{
  "experts_per_token": 1,
  "d_expert": 160,
  "activation": "swiglu",
  "init_std_router": 0.0373,
  "n_head": 4,
  "norm_place": "pre",
  "norm_eps": 1e-06,
  "qk_norm": true,
  "init": "normal",
  "init_std_up": 0.0394,
  "beta2": 0.99,
  "doc_mask": true,
  "train_tokens": 386000000,
  "dataset": "wikipedia_en"
}
Below are experts of layer 6 (counted from 0) of a mixture-of-experts language model. Rows are named router (the router's row for the expert), gate (a neuron's input weights, with its number), up (a neuron's input weights, with its number) and show model dimensions 0-127. Each number is 128 + 24 x the weight over its row's rms, rounded and kept within 0 to 255.
Before each expert's rows: a language model's description of what the expert responds to. This comes from a sample of Wikipedia text that the model never trained on.

# expert 5
It responds to: Plural and noun suffixes. Final word pieces, mostly plural -s and noun endings like -ation, -ment, -ions, -ović, closing names and nouns before commas or parentheses.
router [163 141 151 126  95 114 174 126 165 107 156 125 107 158 102 125 130 167 129 128 133 167 112 112 114 165 149 118 120 165 125 105 158 139 101 115 153 112 175 118 107 110 110 127 142 103 138 109 126 130 110 120 106 118 101 118 121 115 164 105 149 131 150  97 118 104  87 158 119  90  93 151 155  85 104 137 130 107  96 121 109 146 141 123  65 188 127  78 114 116 146  91 120 136 101 135 148 153 125 119 111 152 121 122 173  94 142 128 109  91 125  98  73 115 140 117 138 162 139 132 159 151 141 164 120 114 134  90]
gate1 [168 142 153 105 128 102 137  96 115 131 158 123 134 134  88 112 146 129 129 108 187 109 160 162 144 143 107 176 139 136 124 157 134 114 101 129 110 123 149 113 125 138 134 181 117  92 119 146 112  89 118 148  88 129 119 155 144 108 117 121 172 116 123 111 147 106  89 115 127 154 103 179 108 172 117 148 122 126 155 120 143 179 149 129 171 149 126 156 153 145 180 155 159 113 134 128 107 138 112 100 115 176 149 117 124 127 157 130 129  82 105 103 143 163  88 134 108 122 113  99 122 132 155 125  76 108 159 119]
up1 [ 91 173 167 152 147 121 123 154  96 107 134 139 152 151 170 139 100 183 145 144  89 133 118 111 165 102 151 104 129 100 112 111 134 110 142 114 139 144 121 123 129 131 134 101 128 141  97 164 150 140 112 112 153 130 128 141 114 152 129 146  98 146 141 117 121 137 123 125 174 126 146 116  88 104 158 137  99 142 125 131 110 115 118  92  71 158 134 113 128  99  99 115 117 136 193 163 158  91 139 107 132 118 141 165  66 115 123 106 117 135 201 147 102 108 126 144  96 129 110 114 152 114  81 122 125 153 149 143]
gate2 [172 150 114 178 131 108 121 149 133 110 120 150 103 166 113 142  93 120 120 149  81 198 156 132 150 124 116 146 118 179 113 130 115 174 169 133 131 125 148 139 119 104 106 135 151 154 151 127 148 110 101 111 123 139  78 133 181 116 107 139 102 112 148 142 120 144 115 145 160 113 117  92 152 101  78 118 131 126 134 113 109 102  83 145 149 146 107 118 129 100 116 125 107 111  89 105 128 140 172 125 115 158 119 112 122  85 140 142 155 101 158 126 108 135 115 118 128 124 125  62 156 147 157 132  94 108 138 159]
up2 [ 85 162 110 108  91 105 119 127 101 165  91 160 145 117 134 103  65 145 128 121 152 143 135 116 184  93 133  85 168 164 108 124 109 152 138 126 106 148 153 154 112 116 122 157 121 124 140 140 119 164 142 163  92 189 109  90 143 103 127 136 117 104 162  97 156 134 152 144 145 114 115 119 133 159 129 108 137 132 138 118 107  78 136 115 121 127 138 166 148 113 173 145 142 118 111 150 133  94 132 147  95 135 120 107 120 107 151 138 151 143 126 114 189 193 147 135 151 110 140 105 126 125 143 109 128 143 103 121]
gate3 [138 147 129 159 125 140 153 108 141  97 145  99 116 114 112 153 102 135  92 131 112 165 121 137 117 151 166 114 144 140 138 123 164 200 123 129 137 159 118 109 168 125 129 108 135 149 135 156 147 134 115 104 156 166  94 145 150 167 121 115 153 111 162 115 107 148  90 111 142 114 134 136 171 101 151  87 144 141  99  93 126 141 144 132 139 174 121 129 133 173 156  58 139 148 117 165  87 174 130 119 106 149 143  81 132 123  93 123 130 116 141 147  81 103 131 117 120 145  84 166 117 146 144 125 137 157 129 140]
up3 [182 114 115 119 130 119 163 113 135  93 165  83 126  96 140 146  97  94 105 117 123 121 119 114 107  91 143 115 199  99 121 159 156 114 101 138 121 147 143 146 151 120 145 132 124  74 121 116 152 141 115  92 135 152 118 132 120 144 160 105  83 100 130  86  93 109  92 150 153 160 133 139 135  89 144  87 123 128 152 165  86 102 150 160 134 160 143 149 103 105 107 129 136 138 120 121 118 148 107 140 139 110 125 112 121  84  70 113 117 103 138 137  96 152 135  96 101 152 125 132 100 115 154 133 141 165 141 146]
gate4 [127 167  99 137 143 130 102 149 106  99 128  64  98 170 139 177 164 123 145 129 161 130 135  74 133  94 118 126 138 153 152  97 130 179 144 118 103 132 107 136 125 160 133  91 123  91 104 161  89 116 144 136 126 143 128 130 133 142 125 162 113 110 146 123 138  91 174 123 113 125 109  86 110 103 131 171 102 129 136 131 142 128 161 108 113 121  90 123 125 124 135 127 170 145 121 113 129 110 119 108 109 139 116  89 185 162 132 128 150 133 142 130 132  89 106 101 143 175 121 183 120 145 101 123 157 164 106 154]
up4 [139 144 101 138 108 136  98 114 132 124  90  62  89 115  76 144 112 142 146 154 120 129 122 114 106 133 117 149 109 158 106 179 102 123 103  88  94 136 103 163 120 128 107 106 154  95  96 108 140 140 128 134 133 148 118 109 114 125 135 166 117 104 149 111 156 138 134  92 153  79 127  86 115 141 113 150 119 104 125 136 112 159 148 127  69 120 150 122 169 123 122 139  90 107 168 109 105 100 117 151 129  77 143 116 186 140 115  76 141 132 123 111 107 161 106 145 139 112 155 140 112 142 166 136 145 148 137 145]
gate5 [115 180 172 136 132 130 165 151 121 137 149 109 172 119 136 112 180 126 170 100 156 127 110 139 112 104  79 156 146 148  82 137 135  99 130 160 126 154 106  80 130 132 123 128 141 136 147 173 106 104 142 103  72 111  99 138 124 108 116 119 139 143 162 148 146 118  89 159 130 148 152 133 128 130  91 150 113 180 130 142 104 128 123  92  95 142 149 124  94 147 130 118 134 144 139 125 161 146  88 121 156 110 106 114 122 109 152 141 100 150 107 127 156  90 119 131 135 113 164  96 111 174 114 130  95 136 117  79]
up5 [108 161 120 139 126 128 173 158 157 129 137  82 103 149 151 128 120 135 148  91 135 112 116 167 121 130  84 159  94 165  93  92 106 133 124 132 137 144 134 108 156 138 149 107  85 114 168 166 138 109 116 126 139 133  86 140 122 132 137 138  98 107 163 142 139 104 116 103  84 111 132 151 131 165 112 126 153 140 145 162 127 180 119 119  96 153 130 132 139 152 117 136 149 149 112 131 185 167  96 133 153 133 103 143 118  96  87 137 101 158 150 119 138 107 122 111 110 106 115 122 169 181 154 127 102 171 171 111]
gate6 [134 149 155 116 121 148 159 140 152 101 141 113 115 143 151 134 168 122 116 125 136 145 153 113 121 129 178 141 189 153  99 152 129 180 167 154  97 164  79  84  94  92 146 141 132 105 103  95 129 116 110 121 152 195 127 134 145 133 149 178 123 142 113 130 138 125 111 114 120 151  89 129  92 110 106 128 129 117  97 118 132 130  77 154 113 126 122 101 150 113 120 109 132 107 126 111 111  87 136 158 174 140 112 106 149 108 120 134 119 159 138 101 112 128 130  81 144 125 129 110  81 112 156 107  89  93 141 117]
up6 [117 145 177 124 123 145 140 143 157 129 113 151 152 131 183 125 146  69 130 115  97  96 121 128 177 171 111 169 102 166 157  91  96  77 112 135 134 159 156 157 161 160 105  84  86 126 154 136 161 145 108 131 131 135 164 148 123 162 130 105 155 157 122 138 159 136 116 129 142  89 109 194 142 100 120 154 110 130 129 146 123 131 178 107 104 154 133  95 110 143 143 152 116 161 117 134 116 130 103 103 111 140 113 128 105 140 147 152 114 117 165 140 161 132 133 134 128 137 109  96 148 154 125 126 139 146 126 135]
gate7 [170 107 111 110  98 132 101 130 138 123 147 117 163 119 181 146 130 188 136 170 123 129 125 127 154 135 153  98 109 136 143 122 105 173 155 162 107 156 168 113 102 138 122 129 100 122 112 145 118 121 115  90 146 146 107 112 128 116 136  97 128 133  92  89 124 133 138 134 147 166 106  64  99 135 114 166 163  98 152 123  94 113 119  96 140 131 140 134 135 119 169  88 165  77 120 159 119  90 138 118  89 147 138 142 169 170 130 127 110 158 123 180 152 112 128 111 121 115 124 155 140 105 136 123 106 138 155 134]
up7 [134 191 156 107 125  91 124 104 157 146 114 127 123 139 143 148 122 142  94 114 110 104 108 170 112 122 161 123 162 111 135 164 133 167 141 163 133 126 144  88 137 119 150 139  96  98 128 133 140 100 134 137 157 127 159 106 129 147 122 149 116 130  90 118 182 116 150 132 109 141  79 169 131 153 159 174 140  94  70 137  76 116 143 121 142 105 143 120 121  90 139 133 173 129  95 164 150 109 146 166 131 118 158 129 146 140 147 147 107 169 167 130 157 134 104 137  94 139  88 117 116 120 109 105 105 109 110 139]
gate8 [151 143 119 122  99  91 106 173 174 110 165 131 140 121 139 161 149 102 121 125 148 116 148 143 102 134 120  62  88 133 150 101 140 117  75 105 104 106 118 126 116 139 144 109  89 118  78 103 135 151  86 150 110 134  78  86 132 156 137 115 186 158 137 136 140 150 156 138 118 145  92 158 166 135 143 156 118 131 142 145 115 147 110 140 151 147 148 133 133 132 146 145 105 156 109 133 111 116 112 118 136 150 180 165 157 110 158  78 114 103 146 131 120 117 129 157 119 144 106  97 107 107 116 127 144 106 150  94]
up8 [128 136 141 142 118 115 123 118 121  92 150 100 124 129  93 108 123 128  92 139 107 136 134 139 125 114 150 117  97 179 169 122 166 139 111 130  47 112 122 151 103 147 121 167 143 141 112 121 136 127 154 165 122 150 124 145  77 114 132 107 149 117 149 132 146 141  97 109 131  94  90 116 162 121 181 137 135 102  99 108 119 164 100 139 126 161 181 148 135 123 125 147 128 134 137  88 148 112  96 129 119 127  92 120 118 141 104 150 130 139 114 154 130 149 151 174 114 158 155  87 152 146  88 145 111 193 168 139]

# expert 19
It responds to: Mid-word syllables. Mid-word syllables like le, il, de in names and common words (Fe-le-cia, mo-le-cule, f-led), plus some mid-sentence and.
router [114 151 105 146  57 136 120 109 119 107 119 137 159 140 135 130 142 108 121 117 142 130 131 141 152 153 136 103 139 135 129 101 108 127 109 131 126 109 109 137 164 156  82 127 122 101 164 149  95 143 101 148 149 196 111 147 129 122 181 114 121 161 108 122 125 116 106 121 128 107 113 149  87 146 141 123  37 145 126 129 112 131 146  86 126 125 109 128 130 142 118 120 145 123 130 102 146 141 122 135 150 115 137  98 159 139  97  99 122  99  94 121 171 101 136 124 168 136 116 145 114 110 163 148 137 101 165  45]
gate35 [134 109 110 104 108 120  99 155 113  78 119 142 144 118 107 113 124 124 123 137 125 149 120 154 111 156 144 115 154 149 111  73 103 113 106 161 118 157 125 184 109 152 119  96 162  86 111 105 134 127 156 114 141 130 117 119 142 150 148 125  93 122 147 131 107  97 122 136 148  93  77 143 120 171 178 125  96 108 113 128  83  92 136 117 151 181 121 169 144 131 149  90 157 141 174 151 107  91  98 116 129 121 145  61  92 135 133 156 156 119 135 116 141 133 151 115  90 132 131  97 114 124 114 129 120 112 106 104]
up35 [143 168 103 158 112 151 143 118 128 120 144 157 149 124  96 166 101 167 106 157 125 150 135 116 139 129 118 111  73  91 144  94 169 161  94 159 149 149 137  93 115 161 137 137 120 108 158 148 160 105 126  99 119 150 147 135 136 154 127 136 144 124 145  94 122 144 119 132 138 118 146 116 120 106 112 133 169 120 138 163 128 152  72 124 132 119 111 156 139  97  86 147  91 143 124 122 104  72 135  91 151 133 134 141  81 100 183  95 166 117 150 136 126  83 135 135 152 147 122 140 160 184 149 141 125 149 129 143]
gate36 [ 73 148 128 160 129 121 141  85 159 106 138 105 128 110 121 107 108 150 133 146  98 144 137 119 119 147 154 111 142 126 111 103 111 145 135 115 177 100 141 134 135 122 121 115 133 129 111 108 152  97 156 112 170 108  95  65 128  92 145  63 142 152 154 139 124 117 146 134 101 106  86 143 130  86 130 112 108 121 106 129 108 112 156 141 135 134  88 111 116 158 157 103 153 139 160 184 121 142 148 170 130 142  74 125 119  99  92 116 112 144 164 117 125 131  76 116 128 135  99 143  71 119 139 141 167 137 124 117]
up36 [ 71 122 156 152 134 136 118 160 113 142 136 125 143 168 133 117 125 155 118 127 147 130 109 165 122 130 157 137 166 142 131 115  95 118 137 129 108 121 124 143 103 158 155 156  86 129 125 107 114 111 132 108 126 131 125 123 154 154 141 134 173 127  98 107 155 128 113 125 153 136 165 107 109 117 176 165 137 130 154 138 144 174 144 106 147 113 121 175 178  97 112 173 106 114  90  64 161 158 157 115  91  91 168 136 137 102 156 160 173 135 144 124 146 143 128 132 119  91 148 145 145 116 105 120 120  64 128 126]
gate37 [108 108 155 153 132 174 114 151 109 112 103 150 124  88 154 107 135 120  88 149 107  87  95 145 169 156 128 131  98 145 107 127  99 140 136 122 118 125 126  92 122 137  98 152 157 144 161 140 136 124  99 195 130 148 160 140 171 118 115 128 131 148 125 127 143 135 126 149 159 121 155 149 128 108  85 108 124 164 125 128 113 145  97 120 119 115 164  93 135 131 180 130 108 111 109 119 129 100 196 161 183 119 134 132 177 118  95 110 155 138 127 118 134 112 112 132 133 110 169 105 127 118 181  95 158 150 140 107]
up37 [121 138 147  91 134 122 184 120 151 109 159 137 153  74 113 176 100 124  73 149 120 123 128 138 100 122 160 111 141  85 109  89  96 156 118 123 165 117 152  86 101 109 115 152 150 115 137 109 108 139 151 142 105 114 123  84 137 135 116 172 124 113 121 144  87 112 125 142 145  96  98 152 118 161 139 120 128 127 146 123 118 183 116 129 117  98 170 137 164 165 146 118 123 147 135 151 163 116 166 121 131 142 141 146 154  81 132 142 172 148 119 120 144 101 117  92 115 139 117 135  94 182 136 142 122 138  90 128]
gate38 [159 141 118 159 151 133 156 144 120 120 138 109 207 159 111 113 111 130 112  87 111 109  93 103 117 118  90 151 155 119 138 157 114 109  83  83 142 122 140 130 128 164 108 135 128 110 140 132 161 176 156 112  81 100 171 134 119  91 147 144 108 138 171 131 145 110  72 139 169 137 150 157 118 164 150 128 118 128 123 118 141 104 143  93 126 128 152 113 158 146 124 184 127 147 161 118 146 107  90 152 135 118 165 103 127 105 153 111 113 138 131 120 139 118 126 131 157 126 137 141 123 132 152 105 182  89 122 127]
up38 [164 110 169 147 133 142 175  93 124 123 105 153 134 173 128 139 122 158 131  93 120 110 124  92 114 135 151 111 165 133 161 134 123 121  94 118 150 134 135 122 125 139 105 122 120 118 179 149 127 174 159  60 157 157 132 155 131 166 142 104 129 137 135 163 169 111 117 123 167 127  91  76 115  87 130 149 110  84 119 146 122 149 102 130 116 165 155  85 129 110  91 109 136 118 163 125 142  94 156 111 151 149 110 135 117 121 141 109 143 134 126 153 139 129  91 173 146 166  96 142 143 155 155 114 134 129 109 109]
gate39 [120 112 155 134 156  94 107  92  97 129 180 117 138 130 126 154 109 128 154 109 163 137  81  74  80 115 155 100 123 118 131 126 112 124 142 153 115 101 133  99 114 129 127 140 192 127 132 141 113 120 137 137 148 152 114 134 142  78 118 145  96 138 121 151 143  98 146  82 118  99 111 145 112 142 118 108 110 138 103 123 136 139  79 146 112 100 125 112 114 144 125 177 101  65 117 133 110 175 128  81 137 104 178 102 143 123 138 131 130  75 126 119 126 106  91 128 121  98 170 138 120 128  93 145 128 156 153 119]
up39 [157 119 112 134 141 118 113 121  85 131 172  94 125 165 129 110 162 150 124  96 141 108 132 170 137 134 123 171 171 126 194 160  89 173  94 135 111 148 145 117 109 130 136 142 119 155 121 119 168 103 153 159 130 137 141 145 141 122  85 107 159 171  90 126 117 124  88 151 136 133 123 135 105 110 100 128 163 128 108 145 121  58 123 147 141 143 131 111 179 103 108 111 130 134 132 117  90 138 129 125 154 122 155 130 144 118 141  84  85 104 171 123 128 163 138 125  86 122 114 146 126 101 152 124 121 150 117  95]
gate40 [184 147 109 111 127 129 124 121 106 125 138 153 108 134 149 157 131 163 118 112 134 119 138 128 138 141 113 126 153 121 117 123 149 117 115 149 129 113  58  91 148 200 125 137 111 114 105 182 147 166 125 119 152 163 113 153 107 182 136 139 156 129 170 149 150 135  77 103 134 123 125 124 123 113 152 168 110 125  84 121 134 111 131  94 126 138 146 114 115  89 130 147 151 153 133 138 131 141 106 122 135 124 150 133 150 114  94 133  74 146 164 141 175  92 187 146 144 129 142 154 147 130 142 161 116 103 140  79]
up40 [154 136 154 183 127 138 107 125 114 137 123 125 109 148 112 151 103 146  64 113 157  94 136 155 121 127 143 110 142 126 157 132 143 142  66 109 120 122 116 119 147 160 156 100  93 137 111  95 138 183  99 160 124  91 106 146  86 153 153 106 158 129 109 140 152 127  91  81 109 165 115 141 144 143 176 112 132 127 101 136 134 102 135 105 125 117 167 137 139  94 111 120 145 152 133 130 147 109 155 124 180 121 116 126 103  92 187 134 106 142 132 145 159 131 137 115 125 109 156 108 121 162 103 151 177 135 147 117]
gate41 [114 104 124 113 103 117 142 113  98  85 170 118  68 112 167 150 151 168 164 124 117  91 133 117 110 116 155 112 140 114 136 121 126  70 119 110 123  94 144 152 114 157 148 121 131 127 120 176 154 114 128 106 112 191 142 113 101 120  74 103 134 157 115 100 122 110 111 149 151  98 149  95 136  55 127  79 128 104  96 135 154  99 139 114 156 114 150 121  93 129 103 101 119 107 137 117 159 132 129 136 154 120 123 133 122 169 114 123 127 121 119 122 162 125 104  98 128 110 117 143 102  99 127 116 107 166  94 138]
up41 [155 114 118 139  98 124  88 130 127 150 112 138 123 137 140 129 134 162  85 153 100 131 171  81 137 102 153  91 152 100 140 157 116 104 108 120 105 103 134 141 170 155 143 139 132 113 134 130 157 127  99 151 133 128 181  75 103 125  76 143 198 154  98 112  87 106 134 112  81 115  95 150 144 113  85 123 107 115 106  96  93 120 134 142 145 134 128 137 137 124  91 115 114 134 144 141 137 114  98 129 144 146 134 136 110 112 115 113 140 133 143 106  67 140 121 138 117 113 108 159 120 102 174 120 132 173 167 108]
gate42 [116 178 145 112 169 135 101  92 134 186 123 134 145 139 114  99 122 150 141 116  94 142  86 126 131 145  74 145 104 129 126 129 104 104 140 146 154 137 149 135 104  89 136 167 154 132 114 110 133 133 120 162  65 117 129 147 168 126 136 156 142 124 116 118 151 115  93 157 189 123 100 137 115 131 175 101 130 176 146 116 119 131 133 113  77 123 133 132 105 121 105 129 148 117 173  96 157 178 121 113  97 145 135 128 110  97 112 162 117 137 121 123 145 146 135 147 157 122 124 103 128 127  99 168  76 116 121 103]
up42 [104 128  86 158 119 114  87 135 131  97 124  68 146 108 132 150 133 107 138 141 172 170 117 104  88 128 140 123 134 175 138 150 129 108 140 164 108 160 130 168 133 129 151 132 112 102 100 115 121 114 164 115 174 128 120 135 155  81 153 113 112 150 152 137 150 120 130 108 167 165 114 146 114 133 146  86 100 143 134 116 120 111  83 138 114 130 131 127 145 122 115 159 133 148 106 122 140 106 138 111 100 139 111 124 166 106 180 136 143  94 157 145 142 191 169 118 147 132 129 163  90 150 159 144 113  91 144  89]

# expert 21
It responds to: Th and y fragments. Word pieces th, y, gy, ney and the word there, mid-word or initial, e.g. Scy-th-ians, au-th-entic, ps-y-chologist, There.
router [138 120 126 146  89 132 132 101 154  85 121 114 126 135 110 110 135 132 119 135 169 135 122 158 129 134 177 104 127 172 140 101 116 123 149 126 126 117 149 120 134 161  99 138 160  98 151 144 124 115 105 149 105 148 127 134 161 156 142 165 111 143 120 102 129 132 136 119 109 123 102 153  81 116 144 160 102 124  92  98 121 124 183  55 101 136 131  91 176 152 167 194 150  97 114 133 144 130 150 109 126 160 110 134 138 146 166  92 108 139  86  96 107 124 125  83 161 139 160 120 143 130 149 143 116  94 139 110]
gate1 [102 116 106 130 145 153 106 152 120  95 129 106  99 106 183 140 118  99 157 133 158 130 139 131 164 106 124 123 136  94 122  97 130 115 152 114 124  81 153 119 165 114 121 135 158 139 119 133 128 106 134 111 106 150 145 138 148 166 149 127 165 119 126 116  71  72 161 159  98 117 132 104 120 130 106 158  87 151 105 143  80 141 151 161 104 134  86  89 158 109 134 135 130 113 145 161 147 150 153 178 189 144 110  86 103 170 129 116 113 122 124 158 132 107 120 101 173 113 115 128 147 111 119  97 144 131 134 134]
up1 [144 130 152 106 149 157 183 155 129 141 109  56 148  96 154 172 150 139 128 105 126 180 182 111 172  60 126  95 109  99 120 109 137  92 152 149 110 114 148 141  93 132 110 121 106 101 116 143 148 154 130 100 136 126 113 158 150 145 123 111 113  94 136 117 105 109 136 157 182 116 131 102 147 147 165  68 127 147 106 123 131 102 109 135 105 161 146 136 100  80 150 119 142 141 142 111 138 129 128 114 133 109 121 110 132  94 123 144 109 155 135 176 109 131 133 116 141 111 119 150 122 159 124 145 116 129 136 117]
gate2 [159 122 164 148 111 124 129 118 158 124 137 139 160 130 145 155  93 106 161  93 134 119 122 135  81 136 112 118 127 195 135 120 121 121 112 114 118 137 117  99 151 108 127 153 117 134 128 129 187 129 110 140 117 113 167 130 137 107 168 156 120  94 154 147 130 108 139 125  96 133 158 122 181 103 120 113 158 131 125 136 156 155 108 145  73 125 128  74 118 116 153 171 160 127 116 118 183 119 113 113 188 141 133 127 109 141 123 132  83 100 130 132 129 113 133 111 121 133 161 138  74 103 129 114 156 123 100 195]
up2 [ 91  69 136 119 147 112  91 162 106 177 132 117 133 101 119 106 115 130 195 121 148 120 126 150 163 105 106 195 108 106 157 124 113 156 113 153 141 138  91  99 122 148 116 107 123 152  90 137 126 170 108 157 152 156 156 175 113 129 133 131 156 121 126 142 142 143 155 141 121 149 138 126 123 153 109 117 142 176 149  95 136 128 108 147 120 117 101 132 119 181  65 148 108 109 153 132 128 125 133 116  99 103 140 136 139 128 117  86  94 101 118 139 100  89  88 100 126 122 137 140 133 151 122 155 113 142 128 105]
gate3 [123 153 104 114 132 178 139 110 115 115 152 134 137 126 124 148 132 124 125  66 150 128 109  99 114  92 130  85 164 111 122 176 125  91 121 133 126 122 155 124 159 139 123  87 111 132 146 141 178  93 112 125 127 131 121  98 111 161 107 139 103 127 131 127 148 141 115 149  93 150 137 122 133 115  93 114 100 118  55 153 161  86 102 130 140 110 106 109 105 100 130 136 110 116 110 152 106 133  76 128 117 123 107  89 129 128 129 135 140 144 157  84 111 127 166 137 135 104 139  86 136 112 172  98  94 160 159  68]
up3 [137 144  84 113  86 130 130 117 153 151 125 104 188 141 100 145 148 146 145 138 146 120 145 124 122 142  90 169 111 114 151 164 134 122 133 159 109 130 154 148 120 171 140 164 147 124 119 132 129 156 155 137 121 134 174  93 109 145 103 152 117 132 155 141 124  98 107 126 104 153 145 177 137 117 156 126 151  82 104 151 117 177 141 105 126 148 110 124 107 160 146 141 116 148 151 155 141 104 110  93 137 150 184 118 178 109 113 125  65 117 167 117 118 132 163 106 153 130 134  84 124 129 118 100 103  77 124 130]
gate4 [132 141 181 133 140  95 144 153 143  83 149 158 127 175 120 123 106 112 127  92  81 124  99 129  60 119 122  96 133 110 109 120 122 152 130 127 162 144 167 122 154 116 105 140 143 171 120 126  99 123 154 153 145  73  81 119 113 123 113 188 138 103 146 167 128 147 110 107  97 153 121 147 139 161  98 151 114 106 101 132 161  86 124 134 140 166 147  97 106  82 118 120 120 127 135 106  84 161 108 125 135 164 133 138 133  89 150 130 114 110 136 111 120 119 106 123 141 105 114 163 147 157 119 137 131 147 101 143]
up4 [129 119 101 108 109 125 131 150 131 159 106 114 143 134 116 138 132 144 126 109 175 165 158 179 187 149  82 116 142 128 127 123 129 126 121 134 136 112  53 142  74 147  93 107 116  66 130 117 132 130 117 150  82 173 174 164 158 115 149 124 101 135  98 130 112 122 160 119 161 121 140 107 139 143 151 128  99 132 161 128 126 156 172  89 144  97 100 122 146 121 114 144 102 130 123 119 159 108 150 106 148 127 162 111 123 145 122 124 129 146 142 108 136 115 124 116 103 181 150  82 131 115 161 148 113 103 150 123]
gate5 [150 103 138 126 117 104 114 160 178 171 111 150 146 157 115  91 122 141 133 116 129 103 172 119 109 111  66 123 150 135  81 183  87 100 130 135 157 139 109 159 132 147 144  98 144 143 125  92 104 150 124 143  78 143 171 108 100 144 137 121 152 155 169 131 153 113 123 132 127 105 173 140 105 101 132  90 133 112 136 131 131 146 154 131  98 120 134 103 156 158 150 102 160 110 112 158 156 131 136 163 135 103 114 133 117 131 139  95 118  98 123 160  83  99 104 132 129 136 152  79 145 105 139 150 131 119  87 107]
up5 [120 150 118 121 126 175 127 132 156 118 153 140 143 148 138  95 121 125 111 129 152 180 117  93 124 151 137 159 135 118 135 190 132 142  82  85 127  84 130 180 113 115 106  98  93 152 125 115 124 187 131 143 113 164 181  93 140 108 127 161 125 148 130 133 101 138 113 159 107 131 164  87 135 156 123 144 144 135 122 141 155 146 148 142 149 151 112 133 113 150  82 168 125 146 136 158 130  89 105 138 159 152 129 122 125 105  79 122 108 146 144 120  98  95 142 109 118 159 102 122 120 118  96 131 111  88 113  88]
gate6 [ 89  79 147 146 111 112 161  95 132 107 110  81 111 150 124 133 139 123 146 162 129 103 120 141 136 111 143 154 121 113 127 125 154 126 176 158 151 156 154 160 111 162  99 110 141  99 118 154 134 177 145 127  81 127 119 130  91 159 152  98 125 144 143 163 107 123 104 112 150 151 129 156  92 155 134 126 105 117 120 146 158 114 160 130 108 155  99 149 194 114 160 127 121 101 123 149 113  61 121 169 165 115 132  98 121 162 150 150 109 119 109 124 155 138 139 116 144 123 158 150 169 148 109 165 135 122 102 134]
up6 [146 159 100 113 130 120 103 133  86 109 165 154 121  62 129 153 135 138  97  78 147 123 165 164 111 170 110  89 149  86 102 145  99  98  81 143 121 117 107 101 127 108 155 124 139 162 149 139 137  86 114 136 127 149 175 119 131 107 142 134 123 121  94 117 127 144 107 136  80 103 154 104 153 110 113 139 137 128 158 104  83 130  67 112 148 109 128 107  78  89 126 138 128 110 134 120 114 189 144  96 125 130 133 153 142 108 121 104 119 110 137 112 146 106 112 110 124 142 143  97 119  98 127 127 128 141 129  98]
gate7 [149 176  81 137 133 105 134 158 120 141 160 120 165 147 136  93 147 115 159 139  81 118 136 141  92 104 144 133 132 112 125 131 119 163 132 137  98 137 129 147 148 104  87 146 161 148 109 153 139  87 102 135 132 119 133 114 112 150 109 136  98 103 101 111 122 115 200 116 136 124 136  95 134 146 156 136 131 138 141 126  94 132  97 117  74 103  70 143  75 190 143 102 162 136 120 144 123 124 112 178 117 152 136 121 158 133 117  82 144 136 102 126  92 118 107 114 150 149  96 146 137 128 144 146 109 103 105 109]
up7 [108 122 148 115 153 165 155 109 101 152 138 134 152  83 180 103 126 115 147 162 154  92 126 136 151 119 127 135 125 145 110 100 158 152 137  95 134 157 117 139 113  90 110 112 145 141 116 164 158 119  89  84 148 134 127 124 126 148 108 116 126 141 133  81 114 134 161 141 166  80 152 111 149 158 102 120 179 167 144 109 114 139 104  87 156 132 105 169 116 164  88 127 133 181 112 103 125  96 140 138 120 118 105  91 138 133 152 118 122 115 135 110 162 129 105 136  90 121 113  95  96 148 163 163 127 119 108  91]
gate8 [105 135 114 146  96 146  84 119 142 170 107 127 145  91 101 120 144 134 126 134  74 141 195 192 120 151 173 135 109 172  97 115 164 136 114 113 114 147 130 129 130 119 124 125 135 144 150 147 134 159  98 141  76 111 110 127 132 121 145  86  93 112 130 105 133 107 158 101 162 118 118 160 157 121  79 108 124 142 120 155 100 137 116 176 124 171  89 136 116 134 145 149 106 117 103 137 115  95 129 101 149 127  95 132 150 129 109 142 143 157  99 125 127 110 159 147 142  95 122 122 105 104 156 160 131  84 118 105]
up8 [189 124 148 114 144 156 128 171 128 139 108 126 151 114 107 155 146 114 132 149 100 129 127 151 127 153 118 162 136 126 145 122 100 120 158 122  99 108 122 143 103 144 106 202 169 121 118  99 135 180 164  96 129 160 102 100 119 167 129 122 133 120 117 145 109 106 143  94 123 151 175  95 109 126  95 166 175 160 142 106 132 150 133 145 155  80  96 108  97 142 136 125  70 144 112 139 117 137 118 123 113 137 130 153 121 138 110 141 134  73 149 110 145 136 164 103 118 127 152 156 136  79 143 104 121 144 152 111]